Experts of a small language model.
Size: 18 layers, width 192.
Training: a variant of SOAP for the experts, 435M tokens, 6633 steps.
Below are experts of layer 6 (counted from 0) of a mixture-of-experts language model. Rows are named router (the router's row for the expert) and show model dimensions 0-191. Each number is 500 + 40 x the weight over its row's rms, rounded and kept within 0 to 999. Numbers have three digits each.
After each expert's rows: "mostly gets" lists some tokens that are sent to it at least half of the time; "comes after" lists some tokens at least twice as common just before its tokens as in all text. This comes from a sample of Wikipedia text that the model never trained on. Tokens count by the router's weight.

# expert 34
router:522480514440513463494450471490549504535521462610536477468457541491494436518499465491507542483525477465480507456473471548500577476441513570525479506491463518539568500442511500525514537521438522503531438460486494495402523452491489563458454484539475579481513510454546460420486510536488588528486501503514485611545588516509431507492517432526557503568496514565491548504580515436487457496504490486491539452484434474480439514466514510458480433547505552570515455516523468506463394482449583474555553565480567515496485489467544500455514507510506486440526494457553424549496520549526457491
mostly gets: " nine", "6", " six", "teen", "5", "3"
comes after: " | ", " ", ", ", ".", "| ", " ("

# expert 81
router:466524516506491547455467480514513501556492546506493489429506508482481494484482529399495588499519504515441497494511517582479475545477462520486480405493461471559486529524513489512475477532536468525498519522504478503518521436601514528590447568515425512560483506487525557548461508524436470557527495499519497489514480527465463580543561506523512500463528503440506544433538441447585554515462491510557522540552500510508452438467462536434453444570539501561487443477450496519501500544556530515511464501504517520502490491566467527472534440509524521489466585536504642530543639526511489520
mostly gets: ": \"", ", \"", "\n\n", "=", "= ", "["
comes after: " |", ".", ")", "\n\n", "==", " |  |"

# expert 72
router:477488541490527462433493507500528511495509569522478477529424538520564516514500470430459473436478478507504612447452597471493514467468456530516502502490587560600492477513483438460511452550467519516466512503521492463494497480533538466431439516410396478534507418548482529515430517473486556517543540532553478485494478551417457520518551519459521452485504430555462529503480482464512499523554503450586479467413482487490482474525436500545451462467443570470514478446531496508505527556482498506438519564479499458567482487510459508462559427516515498550451526504533478539462495543483517428
mostly gets: ": \"", ", \"", "\n\n", " JP", " (\"", " Ex"
comes after: " |", ".", " |  |", ")", "==", "==="

# expert 45
router:529519548469517470503471445521552489501561488544385526498438498544506446511496483520566452473549499524491481439518394578475541455540438478575478493475531462512529529474417497457505449407557456543526428517467477462519539437491492569440487554471447544508575497462506520498531489468538475517501559520490557469485457452500567409495500508477533486492461555467489519554501518440507473522574524467514544507467472427516467510464538513439492548548509468443543559533529459491518493497478524526461496513489490578479537469370441589513515541535475483528484515452444495499535506521500486537
mostly gets: " present", " add", " contribut", " follow", " earn", " complet"
comes after: " | ", " ", ".", ": ", ") | ", "; "

# expert 24
router:520474493476535479484444456511510510529550451595548472460494507523446437500527481479505556447508466490480490472512465543487542476468501554497471476483442563501550499469484483554524570540454489518488439436503487482381488443493493592437447505511475563514502490487557460457449534544489566515474474481523492597523547526497434518499492454527563504555487564572437554481580520436473435512492510499492505464485443455479426512461506489463483438569537537578546480480526505537473404470478564506542518516481538515531489470464571506472515487502516459437525479447548441585511538560534455522
mostly gets: " nine", "6", " six", "teen", "5", "3"
comes after: " | ", " ", ", ", "| ", ".", " ("

# expert 71
router:524501480426461490513474574422565523540498482485438389495512475470464472459516409483534536530568498507466515537468512533592504479470510531483482468542426471572620493510446477463493511507489446498507462478522499481531523607511530449559468530536489529501573503477495530441428490515485470480503453458537525569528436518528471478489500518499510502524478452521443505518543429567556597547488527528447494472528488496506439479566526526537447467494419461486511468447447518480527517460572438462516446460472569502537494518485473506452473540536510514516482533520438540560477568458446466505
mostly gets: " F", "°N ", " (age ", "- Coordinates: ", " place | ", "-F"
comes after: "\n", "0", "1", "3", "9", "5"

# expert 9
router:563486563494478530516478471542472532482482478513493575519495432515502521506515525532543558508496466400515554489485459499501518459442525560496485535517414497457445488554515486465473627459470514489497460522515557436462560421443496530473504442513515545514534520493488513495495481525534590505490496497455492485590444563536487542527533452472532516535458459503447498574553496510500485487445466506429491467512503549407431499462557557453460413523488621538524526528497503494554486463410545482530446518513440488510452459511494528525480437585511534528542482469479500501575543536523496530
mostly gets: "014", "011", "009", "013", "005", "016"
comes after: "1", "2", " | ", "–", "| ", "8"

# expert 92
router:476534388474460541471436529553489543487546556446476448557502550508515441470515469535512526434530435485515487469542526558508562523452519518483519495462545462546511510484496497454475479508521556481397501513459511501463539493492494487483434506442456468491550515504545509453503489476505488543510500531585492477512470452517438556574517485483589502537447550472422501446570447472588445496496500465473434503481467484470420442523511570509477442543459470501502496527468525432501495599499453456431464501585520519553472444474481550486486493568474499506481534442452575563545505558491529479
mostly gets: "\n\n", "= ", " August ", "=", " May ", "- Died: "
comes after: " |", "\n", ".", ")", " |  |", "\n\n"

# expert 14
router:571524540458546466474448491586459486468481441495529582475538435489544528523518525589532512514527471456493573513555428450504562488402523498504522527485458494480444493521569440428519572432453479525525514539463505467479500492432452538434484438569497528466502517472512543526570512516568514479448506480459532449559456493591566506508546450515500515495451545476516464572568391507486494442468509497516519495454538500513456455480512536478556489541517543513510573497531525507581513466463533480519459522518444466539484456501502486512467499592464514509497518536463586460515525511450493496
mostly gets: "014", "011", "009", "013", "005", "016"
comes after: "2", "1", "–", "8", ":", "| "

# expert 23
router:573526520466486505555543523461545487512431425443534485448498392543531517495515554508531527524468477485541491518491422459471494462586568508440579492555462514467492472469469492505495624443542484487577460483541500437466505510495523446516456487494523501465459434509518554458529463489502538511521522534546520444533515536539504583530473472467520448540550471467447497511461520498510474488501477456444492488418553577384534517524552498511480534523510616515519576442541459494489533487473525542478467445510491485529400487536527451534560467558522539525549478485507546516524492521504510528
mostly gets: "″N ", " flood", " lower", "_", " Bon", "96"
comes after: "–", ".", " | ", ",", ":", "6"

# expert 88
router:418499553508517470457478483499568578536521467540499487482590545586575550529488481401416471547480473475498467555445580505544511599512488485555537467567563485504492502571430483437514471561500525533527520528507466483530465506541498477497515447424447485513500521520473443470460493457520513492488567491524518537497482529371421552489551515478528506409507436514456514511452478475479477434567494529435503525544509519494513482520468548432479512482465474526559481502481465528533457522468490531550507465496500532515503468466423488502518482446518485514482522605552479515473504457552452498
mostly gets: " Bo", " Ro", " hous", " (\"", " gre", ", she"
comes after: "\n", "\n\n", "==", " E", " de", "E"